From a checkpoint of a small mixture-of-experts model trained on Wikipedia: a sigmoid router.
Below are experts of layer 9 (counted from 0) of a mixture-of-experts language model. Rows are named router (the router's row for the expert), gate (a neuron's input weights, with its number), up (a neuron's input weights, with its number), down (a neuron's output weights, with its number) and show model dimensions 0-255. Each number is 128 + 32 x the weight over its row's rms, rounded and kept within 0 to 255. Numbers have three digits each.
After each expert's rows: a language model's description of what the expert responds to; "comes before" lists some tokens at least twice as common just after its tokens as in all text. This comes from a sample of Wikipedia text that the model never trained on. Tokens count by the router's weight.

# expert 41
router:118113160144143079082116127127131121142091166154151126151162154157094140086158132146149149110083124072118138184094115124153135183091082121153142195091110143161113174093156114145080107095115123101148094059127147160141099149147121078142132131133101100175045165134108111166145136109129166073141110130129113145127154130142166098138115163176188112120124108082164104093151162119193152124119196117097116160159144129126190082104092085078129180169137193093135096122102178159144156101119147136150115128201141186151110084131125119139139115133030113150143149096102113127106090149147156146102106188110163125077148142089002120077114156112152128105104092122180139079141130135156100157088142187102148057089104146122152062098161130146066137086156105156137103164076170160126134136048104
gate1:087188136150117138121074114091132136165163131115114155140159090150121133110097195091116162063135108132133141067129106124116081148109126101208122091131103051093137075128089093192141104156196075127099119145161096136130132059106118119084150200158127172163096078145120136226123167089181161154152093160143103067164142109110096143158127073114149140112153115137164117117187135147119094151075122109077118187153092107130139144087121130137106104128086106163110102105184169189114166096149128119213145065126143144104118126145097121159114123159103096105175168165103109214135103099154160098098171071143120129132111155061130185116093165084138070100162142094134117174176115137125085105172088097164125145102077094131092105116125130129121146086155138135132111151093076140109148119156129
up1:076149200088097156130103075112102146149133130116101187111149114198091116212155181133106148128172158090146118118111072128161109096102112120132133158135111094129163079106124070157131103133161114145129122135183168121117167100168082107094172203168153157145123090113166145176109150138185149170102171116090098089147146110124080141119131062134138174085136116183113115139164095151094174131126136182108082166124111125139156095145105121188143169209117116125062131173194140185062140144099061069216108090110158166079101092135167150177100085175143085119138125149093116131073133169165169134126115106160120108112111127121096138048099172117146127133120169125082150135148149146123046073093113082145145132109122120105115111127122109156125176100137131090110110152093105157133098131136145
down1:133128138118160111132073116115106126095114135128171138152136102096117146081201146084149084118129227170129142089141148141150082091115142116097124131086104115124186064155175119175126204110125102132197136129140130159176133120145112100106113114161109078140181097114040139089166104135056102100182161158098133193119196170159157155174160125114126112142145119142145155110139149094110111133172182076116114128100135108175184132159084167094162110148127119156144130098078107131093150108135128125122168144146106085150139158156082136177132126126127094125146095204099167094161140165153103095144097034154165054142108107114095109155083102122094128141116174104114127108099111155167186110130185121143136174181099119105143101116163144087115145116081090014112103098140058138154143096119134
Line breaks closing markdown table header or data rows, plus verb stems like exp, add, describ, clud, mov before suffixes.
comes before: "|", "ed", "\n", "|---|---|---|---", "|---|---", "ing"

# expert 16
router:115120129196160067094111136116136178158104172104147154145153148121105107083133148169090130130091190074154109181095148107160161174070114112129143166179123142154145152118129135143142110121152126089115087068100149136100101144134147127125055117144092117121013171179099119152157118082162134109096115118167139137127092079153135119139131165122230132110121138146147074107163142121148109148123192098124146142105109127098134085115121100089106149200116182141112058085106204156123145091087139105136136126212120173139128068078132125132114144141104135143149101104154098164104034163164115088094141126114122153094157131057071149097096115119139134078139123147195132138173111168117135126085103160112162052127129159176096086157196116112091114093108142147131180113135163082119120174153146
gate1:136101126105080177120153092168172123124167134138195090146115132145143133169129111151128090144106105193077092183185065073125191146105136124153094145092141182132141193115166155129120113167114164113131087080061147149140164136095132119125125075161122137122129135107084084066154156033093142171103131150071101151110107121125145094102118129094171159167107145128141109163154122107123096110181055156114157103075103170188153124137144159147079121122103103131124095091094125138121155157116141164119166137115129131163147129113146102128129080203079127114102138088110205122106099206209168170112134148145150113060106144122129106125139104143123137162171112109137100128108128097103154184162063084073119080144143156123156134158151184121095104107133065104123058099148066124086140169191112
up1:124099138111106113128071091081133081125151102125122169109086104148149154114121098107114110087117096055134171074111053113044133181150129117082127132192185077166136096163093143203165145184143136132129157136120154099172126122103138133136079149150102114156121175125155137167127114153083135122116130134080173133144121137159127069172189109191168144082168139137120146174112114080122162127108139078076106159157142053138115084083099107147118104110083142211146083147170157148159060116142130097173158148106104184127187153125164152130113123053144127167129108135155097127088157149062120132086153122131183099142159124118127088102076096121119114152119085146109136185178140170128142100111165136127113144105097201101135133122081057119106190117146143136125116157179127206121083140088115
down1:103119094113127103129105129184131093168132150107203084100126200115135127120110167136106224152102120122099088167158095143129078158141090107197162110118129132140125154121092141121160161090129167150168104139143131118101132166127171110150089143114160118138150103054082142139111127125164133159074114117124120116090120143054181116096155101086125118122133164106151091184089126178116081125119132103095069055111128139087117089091179114196119093079143153193122132108133130160172168203121109137148176220080091161094141130081185121086136081125179102093069135141155098063097101161104136118154075185170182092078192126103129112149200173119150157148103136131128134146126106129173129161166148125138105095077185083125144159107115094152113167105163092132150141113130108097111160093127135
Word-initial stems awaiting -ing/-ed/-er endings, like open(ing), us(ing), lead(-up), writ, produc, develop; also lone capitals like P, J.
comes before: "ing", "ed", "er", "ers", "ment", "ten"

# expert 31
router:101120104181134070106102101111165126149184160130199125168149129165165103074127148157132140135119140088140090141071161109159160167106113138132168167109127116167144144137097159128116155088128121104110128050117140117118107104130127063107055125128151110107083111165149081173121134120140153109176096082121112122123080107149155097130122144132213130136111129119134086104130106121103131152135154071122114175119114170123124123134150104139094185120114174120154073103113181191150144122116115152142135130217149163122129036058135130120121133141048075180145085097129094158071137135139067183127149155112162105070159142063004123054116137153131111192141093164185123163121130118113109139105108153075115052119130167156147152123196132106110130114179144122118095158152140180090129138092135
gate5:124128153145102114154171141153112120151124104144090125101148192097100088122133116140130198149133138126115105197064140178191130153103095193161117120139131163090145135198115143116095126169113149092150078061116173153114108143154122099112133110166117184139143089127135107103126124203151104105053080112122102090189108186165073072117081176069140161084092111091169134150077119201137157139116148133115136132093122095162120140158088100125124105121067130104109092182167115165152142094129082119182071166116189155104068109112165123180102126162114189139146087123090120132119135097138112109119166169171125129114096121130138052152097144118119063152105148074093119155165170104130126155050160119144077184101118154142212113104134135117132143078130099098105124142125198125123113172107101
up5:143178133050147141111099115099105114159135087170067142062126155126067123071119149147116075103102111159103176144139128059121098115085135066104142085144054106079098119114160157178107107131154142105127087164125084116085225104079181152097152151193095117151134145134130124207148136096133153167141136142054161170126173096099131108104141117122136136107134147178161084097124167114127130114092135120138128158133114109108195125147153114171122114171147095138157165118106146108111135131178127101147156133153125132143180152162100214156136077090126080108155175175128140118149138129188145106080116057040123105211135067062157126171165106095110144126167110116162157120163115179181117103178152134125113146110118115090140160135154117114091154137118155164119151180138131127170103122148069
down5:114133152108138103143079152094141213115121023134124150112155114094078113124166096107118127166120167112087113118055091111127101166147153150162132077172092188140053135150141117125160143146108158149160139111141091160125088121108120134149074124129103128135164201091149139087137092105153120137112054147121134095148175174168147097092153160143123110113151071101135123176109135140110143161099156130089123166083131133151149126130147135120134051139137093127121173162156111164113106138127163116134100116139125174096093170153158136195113108181171133110158085151109103139104133142106060120156185124107150066105110116116119105159094104069168153189186079098113122102153221108114111199122181143094134154101139102146159125119147045139056150187098026078087150141141130123134119113168149
First pieces of four-digit years such as 199, 197, 195 in dates, tables and careers, plus digits after "age" or within temperatures.
comes before: "2", "3", "6", "4", "5", "7"

# expert 62
router:123181121126057086077044136107166133175074125129198113126141121169117116108161167174144168114110119109102108162128132141094187155083106130126161128092131134164083156089157090163107130119152130136149146045132153126104127134131100105131053142136140124149063148097137098137133108087153155161075120095125159140117110110112134093141159117108207136100101097164171031069117182146125140149112184133135143176128069180089139108132130045098123149157158160153159095107118138180159123108121156108138142133221172168113122067092099100108075144169092103127107141074129080145116147128184131130115126170140103162100133146109058098096143164127105080136133042143186123191152139103129132128131163157148110046104111147174176160120150172103103116076126138147146129097111127187109114128128133
gate1:124092106139113096106155098086173105130138119133182097112163166148178142146194145155130119092086138118123151093112132131093152122127142166152082122122107120123138117148151136161190187090156152235085112127117165100120123107066074120137088177103116090105156116135130104196117129095131136139112186091098087110120064102121157145130099115087160157115080065121092138129139163115177175128075170165156114143108101092164079082165121118119104083076141182104209125141111158155116098158062157153171124122163107116146196153108141027162127155102087102095146170133157069140172150100121116145120160098136143094134131194118112089135044122164161108081116156118098110157145111106094197111144111143027100158078143074147137125104117125117099118138139138170153116121146089087170108114159152
up1:149073162149137149119129127162176124115133128170072097091073119102072079117192134161187119162136072158168114152114069166136176154101066135148152150088148123168147098106114145127130105138159143105118095174152190180164136070118107196111108115110144109176097114093209123100053093083116111123137127155162124060120100111181145154106163109068153121153188124127164191144162193123133119150157087116126049180112148090169148084151144181102137148143176137065104139161108156090096161166080100134151158111123122150145142118116126058125155135093147167129130163097137133121132168120116161133122107126149133125118114143181114178124109121160138120102167038085073139097121098108065186107156112095073132102189113151129109112146193134174133146075155109116130142090113170096087123117141112
down1:099107103178130095136092149162082151114177142134166077139098140140143152135101143157182094135092173132123116076084095138150110111151136166173134078124110121130113193162158060139195075091144082094130098092093081090132165134083180138119105078101146131108112059126095123100189138080150145085053118139184075105074109107124086123097085095128157068148140112113114119091107151146084097159149100105122133153177092134115151154154115178150118090184079125126075157142079133100184137132156117120152149138112119157103141136126127097135177167110216163120141157119103087154143126081087129192153124142142137146152117102198117207122137084109202174154159120121091139139131167205127127154132083156126187114083119096149132135172137119136084142110121140191062132138188170127155096135129175
Capital pronoun I and single capitals like U, X in titles, plus apostrophes, é and exclamation marks, as in That I Love Her.
comes before: "T", ".", "N", "t", "m", "r"

# expert 55
router:112124148139147077137110170125108115156123139125186107131125087193121088059123145200152095094095120111132133203096142105157158146117064116154122156179108106170123144117108169148115063128125115119139123056119131128141121154106145095090111139151130113188062155120111110153130138083162125094119107137155066157132096098106123139136102144108250130141108141101157117122139162131223065132106116134113120139133147151116120103091144102097139195178130158135102085108136221175154142163080118140137148129233138173144096088134144097125123126148053104134105156109139094153142129105140110101122099175146112130091165130095027142102101172141091095128148083139177137153185148083136140159092098166116136037075123143113140193103185146119101104119147143134144109130133134068135153167090105
gate5:117136143134096146131162155151089086138135083075127096099121128126107169100117153156107103070120147122111096118167124142124197183176088097145076094172168087144177192097129159092207142126192122127125110131094142140157075196114118161063149154104160076162100152126140142140066138136152095125067056145105156136137141139176131173078097088053085176147098155105143127105100134076206077068089171143122165173107131098164143129151097123147117135147075157121114093131124125128144148189162144147137103137124086124096081152179185132172118095185076125139134143080180097139073101090140128081151094112153053152118150174085101134195135140107133125138144144118168115187135164164112149149126126126116148143091146153136135176107170056087128134145169153090125115084149097092130122099166145
up5:183129134086127169128114119142154103120126168140144126132132102050102105147178162119131158178187108090171178118113137136088110139074132094103069073125152119088102148116148148148148139145132126067105108130124112139196163145172194130139124099133150150154153128130126119131159080153027128094156119125112125090070075123126127080160153078172085161108153152097085106117091100121086125116087093128132153103111123139171126102130123127152110048088173104115159242101130141110148111136169110139111149164118122104109101075123100112110129140167193120105099118181116130215148117133072156128175143168114131143162148102122199158127152135098138152073175129130109142124151116174161084100081119165110101109162206111123169075141066066138121141115106116080116173173074098123046109129172083
down5:137124136082173121064104174159106164091142152140166139166137151106119097106091172137126064134102116099111104157086157162109097150124084149136063106104115154134151081063142164125155094135139141153125132097138099177146197119141057164162071149135117061116104120075159111078108146134082155086142095085069123120117168121150074067111121138070151194173114150134143083115125153179086142122128174169119081164167089129153141172149112098038019121153122090099183159131131167130067124132118143143148148214232166136137132045144149151114165114122100156123130137168127126150131087105152128151175127151130086126112109140125097127157107130160111123132148135141157134151074077128125127127121148108122146124145073076164142135159112133071081124111193135150116165122168172160141153142148159
of, for, to, from after numbers or quantifiers in census and biographical prose, e.g. five of whom, for 10 years, 20 to 40 mg.
comes before: " the", " a", " his", " its", " 18", " other"

# expert 18
router:121190133146072109080100157112149113126156143134193091128138114141114095115145171215124189104100095133164089193070168096173120171087124109110141191162098152176110149111133097116071092124159139106112135091135125118097140139113157078111176114123097129128076139088145058149122152151136120128130134122127151112126140091132124120151150127176230141117094098132161121150085181130189122129088183077104101118114144151111114073121189098086081169189126174127116117152137145177133140086127137149187100106203111171137116111131167133118086126141028150162158139079152094183120135161156144182126125166132125135036138145085078135116100134140124122132145133113139148056146092134121109141050144127117110067118125130141130172088131195143087120087118130116141076123139151046152087158098136
gate0:057125171130143108165120134093122122150101135170114134081143138155191092134155099076100107155125147118156165158140095131112113165169131100147140119104141189095090101135124073140125074058102137149162145119154137145081100121100131130140101154144098113110125121133166121159125183113101165124138145146113159088167131101176058136078155134165188107110176172101152150163121147097185117150136099129098103140087064110116142120179134142140138159149144176083154108148108068145119114081127135118155093153133147147132208107046135154091154110075051103191189058113127152088073154154139129147104098079078107169119176049144116153120085080175170170101140153159143135159082151097138142130128174132118101157155122130076150081150136223115137058116107164158153111112176109111156079066107163
up0:157113068133097166112133122142127125127109132139159133175114110095098164127031121170096163071166069099143072101147090125116131083133115129152201092122156111142100168111152125089088174132191078129083097164107133081161106196187154127081137064119133171135174124134145170103091082124113105110147115158135101113050052148064127118106136107120075084124061121113148146095123056142069160088139135151136083147159170161146132110138077136163069129076093142144132112132115136090089148172186145164078126122143135130110084098110095109144114124142172073126129175109130070143146155093126127094137147194157137112168189199070156127127162119094100102160115114142107127137146137146132094157154128177167165101159125122170130086139158124158148163187094120106090097171146169178152094149167120
down0:151089126101156148120164128074104191146109126158159126153124117138102118110086178135101159083103152053132158153144071152103136202188138120160090147117108152144091138107166092127150113099138178099075158151024153137146075092190112112121125166145148180149123139145154134130132102180105117084095154126149189151160103087101154083172123157152081117111108151155077122077145090077140168098135089163131094163041152141140099156141142100114218153110087124156168092166080119175140110082159120146162112142141098107058147140119120128141140146087079101117144131156149082156124127076162140095142136174115102133153153085126148157059165124146140094168093132105134070083189180088085131140078129127122171156099165162146160095111190102156104062129143083154181142126104161143121142091117105
The word as, plus word-final pieces like one, ide, ace, ome, ive completing words such as None, side, Worldwide, drive, someone.
comes before: " of", " a", " well", " /", ":", "iness"

# expert 12
router:128134125188097034109081181098101124126135151155145095136146141129115111088127134183111149103086105115103167165095086101136164164100131095129148214132141148159108158104120107154028128114123118112125148083094160136089112126154140118110111119132101130192016141108165099139154105104183129097116109118159126130139103137135148099150133149169219156132116117155156112143126164138165153166125151109113103123128123141122137094122189104058143151182103140143157073186124231149123125078117161156136077132152170170113111094127134128095169150171037135159152108121158072170136116178155135121125106171146142125116186130082024115103125147133105134170102077118173151155130107076160128135079081140126156092131096152165131135098205152126105130106179140145134178106120143073128100141076111
gate5:064091075091158094151143066155159118234117152130133097147183144092118060153145148129161172111105146109152165100116166141105150114116149131136179097130120146155078196088100104094066176077139174092091163107118148119095145095130198142122131159118130160086148163059138142086149111195187134152140166119083113154102069148089124140077154130127087177152147108141124109174177141151147171135144145117045172071107110126101187162182157132140096138121134100107066130078085150147134140150134153184100078080119192175120109107131175176133154159107120138082084165099141152135166118094132148179110144098153151157135106137145156106109156132151146101110129164116158133140118108095115154119123106165128165160162101138082187141137096116140112057129176089158112124129103204132124094093129068
up5:046151117146127089109190088141111127189106130135146156087146116128124079152149104153132092180122158136123137121084199124120152141131214156156089124160165130171137079140106113159088144049106126121131104071100131111146122109116126128143095115193105151130122171110144136074149169143125143113136185140071102178148161147155114140089153134142146116099135111106154128121163145101109152048104107142123136139128172140104145154160130084108082192096106149122112158145055042087104150111073073092161142130158147135146151144099149160185115147069105125095118113109141131083152128173185134102114139092124121107162142142131124058107104186171090169180123201197078050202136120105136121131104158083166165113173054168132122118091096106143134095120090166133145137168046123143129099149094130
down5:182125055129110071063111111178086095085142193098133124097159147115136106170112115144122023108157123094123129111162156107123134153199147059126137161223098134185126103098164078105143160111139136122108146115144100158171166104127088138119138070128122121131129139083127114053194104098091132172177092121102110141111144079105141123068094096156116136079141082156118107123150134148155175117085131146098111142145166122148136132155184108158176192091132197101152129089128167172111122135178173171128161080094143112062166178131104157088126113138107113099102101122121105138117123098148167146148114167099107068162131189123131111201120150181161111160153151131101144105118103126093138112117111137095117092140082197161157117152103156110151127098117167167150094196166154119134107130130043
Prepositions after a verb or noun, especially by in credits, with, of in son of, at, to, through, including.
comes before: " the", " a", " his", "out", " an", " her"

# expert 19
router:107150118140126064179083101106128138163212145137181118130122143130118121112139169165129125080102142072202123128107151121142143177074141143120154190142117132166107189124141125129086092104140138114151112039134153147096099118096147148112038117103105142146041169100125122160096139108143128210096121183124087140101116145117107080097105139115255132138151151129118118123147159101171142146106179081111124150110128119088143091114135068095103144150127132116105095106097230172144132099135147116150121099156171157120128076166162111157123148170012154107124099092126114137174158145153135080132147162124112079073165131080046179124128127133113106110116105126152118110155104112128137163083125198107133066097119143125160145091147160114064126108114125136139115121131075153130109156105119
gate1:144130129150124071111153104136070179082144153144203138146187114160115155154114172241146126143169156085109120087161121083100115128082112113092081116088099128132157140155146121113212160146196093100135138189121125077074134098163117099094188127085131182160134157141150150142095156132093070097084173074090107174084051113128116089175148129105123111157145140159136113150089093121112141110105081150150117049094081122123140113127124144129076146129177159147095092123107097137103097162143102138115138167160148113146131123122182192162109175187100160106124140134195158069123141161232155151128096119106083130111112148117155060146116128113106149185119194131094139102121098182151125110171167122127112129113128155151081085096112110105115138157167126164132132116129146153116085166146084
up1:135165168110092099110068155100170079131151104145086171133172117097157144083151131072084130085117120141129192126067152146133173162083150136128147124121110134187146106083134181122113084140062089149111117046104124131151092199159144218163066103159097066148095141110162136160161096171089100127179116128151140122108130084161133171127105126137107162126129134091121108098140080086190150132116176120102111166154131155118072170088103114099132162167132112148122154144153144096157199176149061116154099108166122131160130090115052120106104159119107140114129183173094153198093158142061081101140138136115164155137034149114135150152122121122124104085132083178153121147142141092145108132108143100147165073174148147159131158128175133126165092111079078162081080138075104143155153111148138
down1:161098141157175137101059133177200116191182143058137137110120169097128108133087148077145173116166107091150099209138146128136182151098175112135155078160124167100129157115089131112135172150096178161161136165111177154193166129103139144151050142135082110142133106175134200142116075088143111088139079122167173131151112109145116105068121116155094120137163086133130066134139158162108110116085165115125173206171120066105103116127084111036108149140066154146158165097176071156103109071108126167125098114148182162117166114113097106126123115000144148131136089161097110122129151158093097124117112132102082141070104126152114121093115169105135135119114139143081098100129166173141154121123129127145099106155155142165158131109155150145102151138095135136123143112097160158123082112117136
The preposition in, and also during, into, within, of, mostly before places and years, e.g. in 1981, In 1924, During the Revolution.
comes before: " the", " a", " his", " 199", " 18", "ternational"

# expert 34
router:102096124126142052096103123067117134138114136102186143124143132120107105079121163143096162154121126110148095149110128125162125206090132127155139178163120141149120137149153128131075150109123108098175118054112146117101126129124159031129139139127107123236089169087120124158151119161158150197066134138171154135140127121132157115149125122117211159139089164181149138161152126142159136133061165109078120192105148135098140088121104077084101165137137188137096086084116206162166107124088158101162147106200146165133096065043120122108133133135068104134121102096168089162095113133169120187154084155110148145081126123060003146093105127128092109156093111130147115133164125129106143133059114159164120068086111137145152192129116150139095136109120122153146107111132109144133128127098117
gate1:161150151122157081132045118196161072118191144147129116075102189185116101112152102181132080128039137146109172185149152082139149112210104110187082112147095107151109150122166165142162150119140166127148105096160163159159078172129128142066099171156075139148115147158178140151124112120072177082113152131118129100071160157105130127114104147085136178064071101074093090158139111161132102163121143201145112152100119130126113136129114077151100161106176092134120129141119099137176093093185112132135136108150148137106108094096152163128123098089100085120153090119160132102132193151124145169121113159159119105158127152156097183185142109142150097104062144124151178085140152112144101114095154104065117081183092074118166105115108121171157113081134158147097150142063124164064137153125139
up1:106141094198139078070058100206134086144167105139152162085122197098108060140132137162151038119065155149141135160147110126135110185223105114214134106113065093117146121135145096124109157196094144097151073133180099124123108123115119111125149143134100131171136123118206138111133120072140147143091089116189167076176122124143078086120121142127109215100161165125134122176148153147126106174130123127176128155089079113130123116112111131155127095094177070136136080127168104102174072140151082157139152073129089095094127141087152190106183141121095147123096099127161110106141133117165109161159130101157093155123085149158116101171135158147088155115098161099114146113148168080113153096124157109088177135191106104099108158157129094181108136110169148145115153146099119118112181111118151
down1:133154125142193179139139125107221068121110167083123091103078133154124125106083153140106083144099145130157157120121106206166104068155117079131136150101093049094166136119206137132131164077111152120164127085149175142184187126100117103166127107197137135158157092178134125113135113186111148132104151146098101124129142143141107081121085144136159150094091146099080101139146087084087087126122082114089068143126095157134145139136135129153096145102078115128154087148142109097082094132107161155156169136048150135171110181138142151130135208158113123122112139127096162098121174180128145118191106135138137098107141097188120076172158185151124127142135105145126125135119159096097128144088158061087142095134186051100172061096050093117209125139104114139122105120147090136147133178157117
Past participles and verbs after was or a subject, such as released, played, served, located, and suffixes ed, ated, ing.
comes before: " in", " by", " on", " to", " as", " the"

# expert 53
router:112180133193087090077095120111150116163109148131166133130140126175112135098125149128122155091085083112114102181085128134164161157066151121127151179120128135136122146105119128134116116089110125110165110062114141127124102148108142045131067126107139153234058151111109152178112118080150170050155104101139200150094121129110112119126112158125151121140111114123122082072119141125159113139074163129106133130155124144105120130115142082077094171134137159128147067066092176188140129143127145127175080135197157171127108123074138111125069144174048144150135132135130101109079125141171153138131126172107128106111173148055037151117121113131106133148125117104194144146157114106118131147086102191110155038106138123139166169114121167110144162114091109135114128176153058213119147201082118
gate1:116143141105132144114166169133148068133120088091085102134117130166138104119080175151139130085142121130187113224079107113152113142055077082138124113122133119126050204112114179158125163078125165146126115181055080156125111162120174130165120133116106096236126122144107122163090077083150111115140169134154139073141133126160138126116131180147123115128187155130128154146128080116161101098128139117117115155128149145169123150121155112135089097142174085074078120126134118144159166123097127079138142121112153104125127130136102164123083189199103124166144117177123100122132141184175091088148103145098133093187125161059135146157091080092094112079126089112210130155116143111066138127175127169194078102055110112168136111167161096086087168140172106167109160105077147152137120156132076
up1:164162143110147105108156166126100063138075113096120169085156125081120101169150141099090144105111141085197107162029098118155106120147146124224137137063122144145106158105165156151169130143119121102155086130095170176061104130142200099095112130123160131204141079176115211102137174089122098133155145118116190034122178131105128138124172138186131123118151090136109130099107165106103123116154106120090105128134118110139129113099121122124095073091116110139086070129086179128157165137180174080143113150117095151092152123119180177116145139138126087218162103144102103136095168143139109080057165137099159110134142122100152140135134137132096143102045123161147126075144164084124132132107156154168115076128167168173099124121108096152113161148100082136117163098144103142061164164124091
down1:145188146166116102075096158116161120142119097085131111144035186116147165091160090117106119082097061144156082232126132123110130149087114141124116120144119186158137176165186067145138154094142130113113094124092155151113165111164150143143172116153172195052106057142114069090161186126148105128146079158133144142128188092119115116116140093073137161107104157076142138145137144147103121129100128139140100163129111103112153209159130148139091141121184156108120101154165164073149068173108144150109148077112116123143115142125162124156117091118084109168124164113133124154106122119127088111123125136161099168114103154142105087129148132151147130102152184148160101138125121121155062156115177061237079158167169114127184138076102155201121097103185112164140119114094114101105116152066102
Single capital letters inside acronyms and call signs after other capitals, e.g. ZDF, ESPN, KPAX, FIFA, UDC.
comes before: "A", "C", " |", ")", "S", "N"

# expert 35
router:110204127153088061139104116097142153161137147098175136129149118133124122079123123198127162089108162090113085172089138121147150184051102119119140155121093184153137159087117112130087106106115128145161108073080176156106100160138124114113143127144118161101087156107148158166129114152163144194083105137138165124082107092128109091101106117122172175148084109114151093112153119126159114132088221114131117160128166163104146102126166038099089131149136173140124073100088211175137137108107139104150113108225120178117130073016133109117063164155037127144136082105166117158109099124119155181161116171132114127113148108099075145100131126145125125160145075148179149087202122082117125138070111126126134095099098144155152138129154141086125138097146126171131167159115088124158126176118087
gate1:151173112118174168104104129144119111144148170140159126102084150154160093076121167142057089193175087113101135143112149144116148137121102166064146064118104173122148202143120152067163104062091095113147148105106138153103126176166098162132149105095114136119123147118109197099080065166083091140043120161100132072133106124146169124105109083114143178113123104103143163126165125130116118097097132119126104089151144088075122080132214112114139095144140153101187058120163144095157169145108157138099110143160114126179104113115089103097188104114088116129114081152163131099152068168172165109150182146123164150093138075153117101142116131153150147117205092160141132115101147142094168187062142094108080152124081114096159113112118142140160154128099076106100105146125136226148169103196124
up1:079163195135103128157173085110169136052124149147129125121149165140125164062151135173145137174116191146131122080105127128123119068119102181161150132112127176175172132161106118107154149115119146096089146128068157126163105193086124200131156139125134140119097183098148118125094098141044037114105179142122126097097130165091145162108170167128122143152117104109116125129102122134151081196104106152172066099148093085103158136141144097109123155195064087112195088134098122135092097107134095103114061141090149114205148128161120107158110153112131175131091118135126183069072135151098104107127168169108112146107112120182133132116106133156154085097160138078174109140095114135132186150151125114127101115160148161108168184112065112162154119175136110162071139137130152178079086109211119
down1:169150142198161117145130132129119139122139076116103135150080116138123138191118166140134113138121127124130148184106077095105068140110180091172161102095171140112103073126154175142078110097106146186091145106093111196158111103162140141109169117164086182069164084125102114157187121126155134158175153161114158149113124157140201118114135131128123071202099158119153167098062183142119124125093105058125121140139188144154103105119146121166080232093162154134163147191133031096113112196145152160150090143127159147140103135169094163099158126144156111152094112151112117093163051134121090147124065120092153123113059113153137141103132175124095098121138097157141160101141155128101100105100109138150144146111128087099138145116152144068052081084135087143154146084162111106136114070085113
Final pieces or whole words of place and institution names, e.g. Hawaii, Louisville, County, University, Australia, York.
comes before: ",", " |", ".", "\n", " (", " City"

# expert 28
router:139187170176101071125084154095128142147078143109161141142160119098145092108166124205092128126091154135114119170091164125170129215093108104121158139110106145159090169135107105175041092108113153146116155062127165142123112137178145158105070135142101102127030141110128133150141111142130103183099139122142093117105128080123120118102135124136155116133143118165159143103140183133144132129116201090103151125104139113120122104097127069087122183167119158120110091110117146187162140100110117149140144109219146159127127050062171125139116132154067119124112153094128074141121044146111120207154119167134126112095105140074011136082117124131110092099123102154186162103164124096123144129124148128110167057094097158194117131083142180118134144089192115151140075132136126172121150163104119
gate1:156137183125184118125119054070075086148151171094076159171167111182114073141146165156176121136192075106135121075153123126179121105174133140105098128136131150110107116138096169128190066098204181119142118115172150137139107134086134125149148090157140136130104153108149143193136128098135156118124120058126132099189100176125124156137136151059143099123144082138106108087146116075172131146087098165175083187129102166059154066131141116123165112159144161081094165127148128124097117152092181110173095111143089160153159164131146167141114096125106105125144161163110062134135131146121124126140174143091074120179139135143118072135098118080114142172137035153179150179112191121171091161118110097150126121110116121129059170105140071135158173153123089133093122125094189129155109164144073
up1:203191131099166177140106117073160118153143111085068090177168121126026050177094176185127153134170129140172176065155109120125117150075110155186118123119139053072108078117099101174127083121144193104120094150177147098142190148132109157147143113159135130179059062186132144131137107156162152151121130144102136122156169167047123131122186164104121150098166118142144168107149152186122110166084092201127130123086103117140113051113120041124072104103174176104096159145108115149110106127128124148184083113100180129111160116158156091155076147151138160095130143152121102150122091144139115103130137166106120164122128105136106079119117172109139103163088091129109113139151110129136151103122125163137150145138133120114132138040137105159131142099179133113094106141161134100129135080113117
down1:109119042143088151120144118086132156112093164148193151118077149175118102181122084099171185144104125126170111137091091130158141096127165180106124107131123101136090098172105153134142146165124110165097128086094135123146147160104100089189094155107151143135183102181117158096145140094114167077123167125133135147160129112132121151140148183159234102133118116148122145131110105124112209082079143129204113112126109172172087135162101117169089154083086096120079171086114144140152155115131130135103139119106205137116122094090083118055130133077169108148133137110147179147118144132073087160154183142123146114143124111140151142163091098106181112070122108170107150151077175072061113116059124112085141091135097071154089076162184164135110101182195121160067099149100132176137125143118147
Space-preceded digits starting numbers in tables, scores, stats and lists, e.g. 1,634, 0 goals, 3-1, Day 2.
comes before: "–", " |", ".", ",", ":", " -"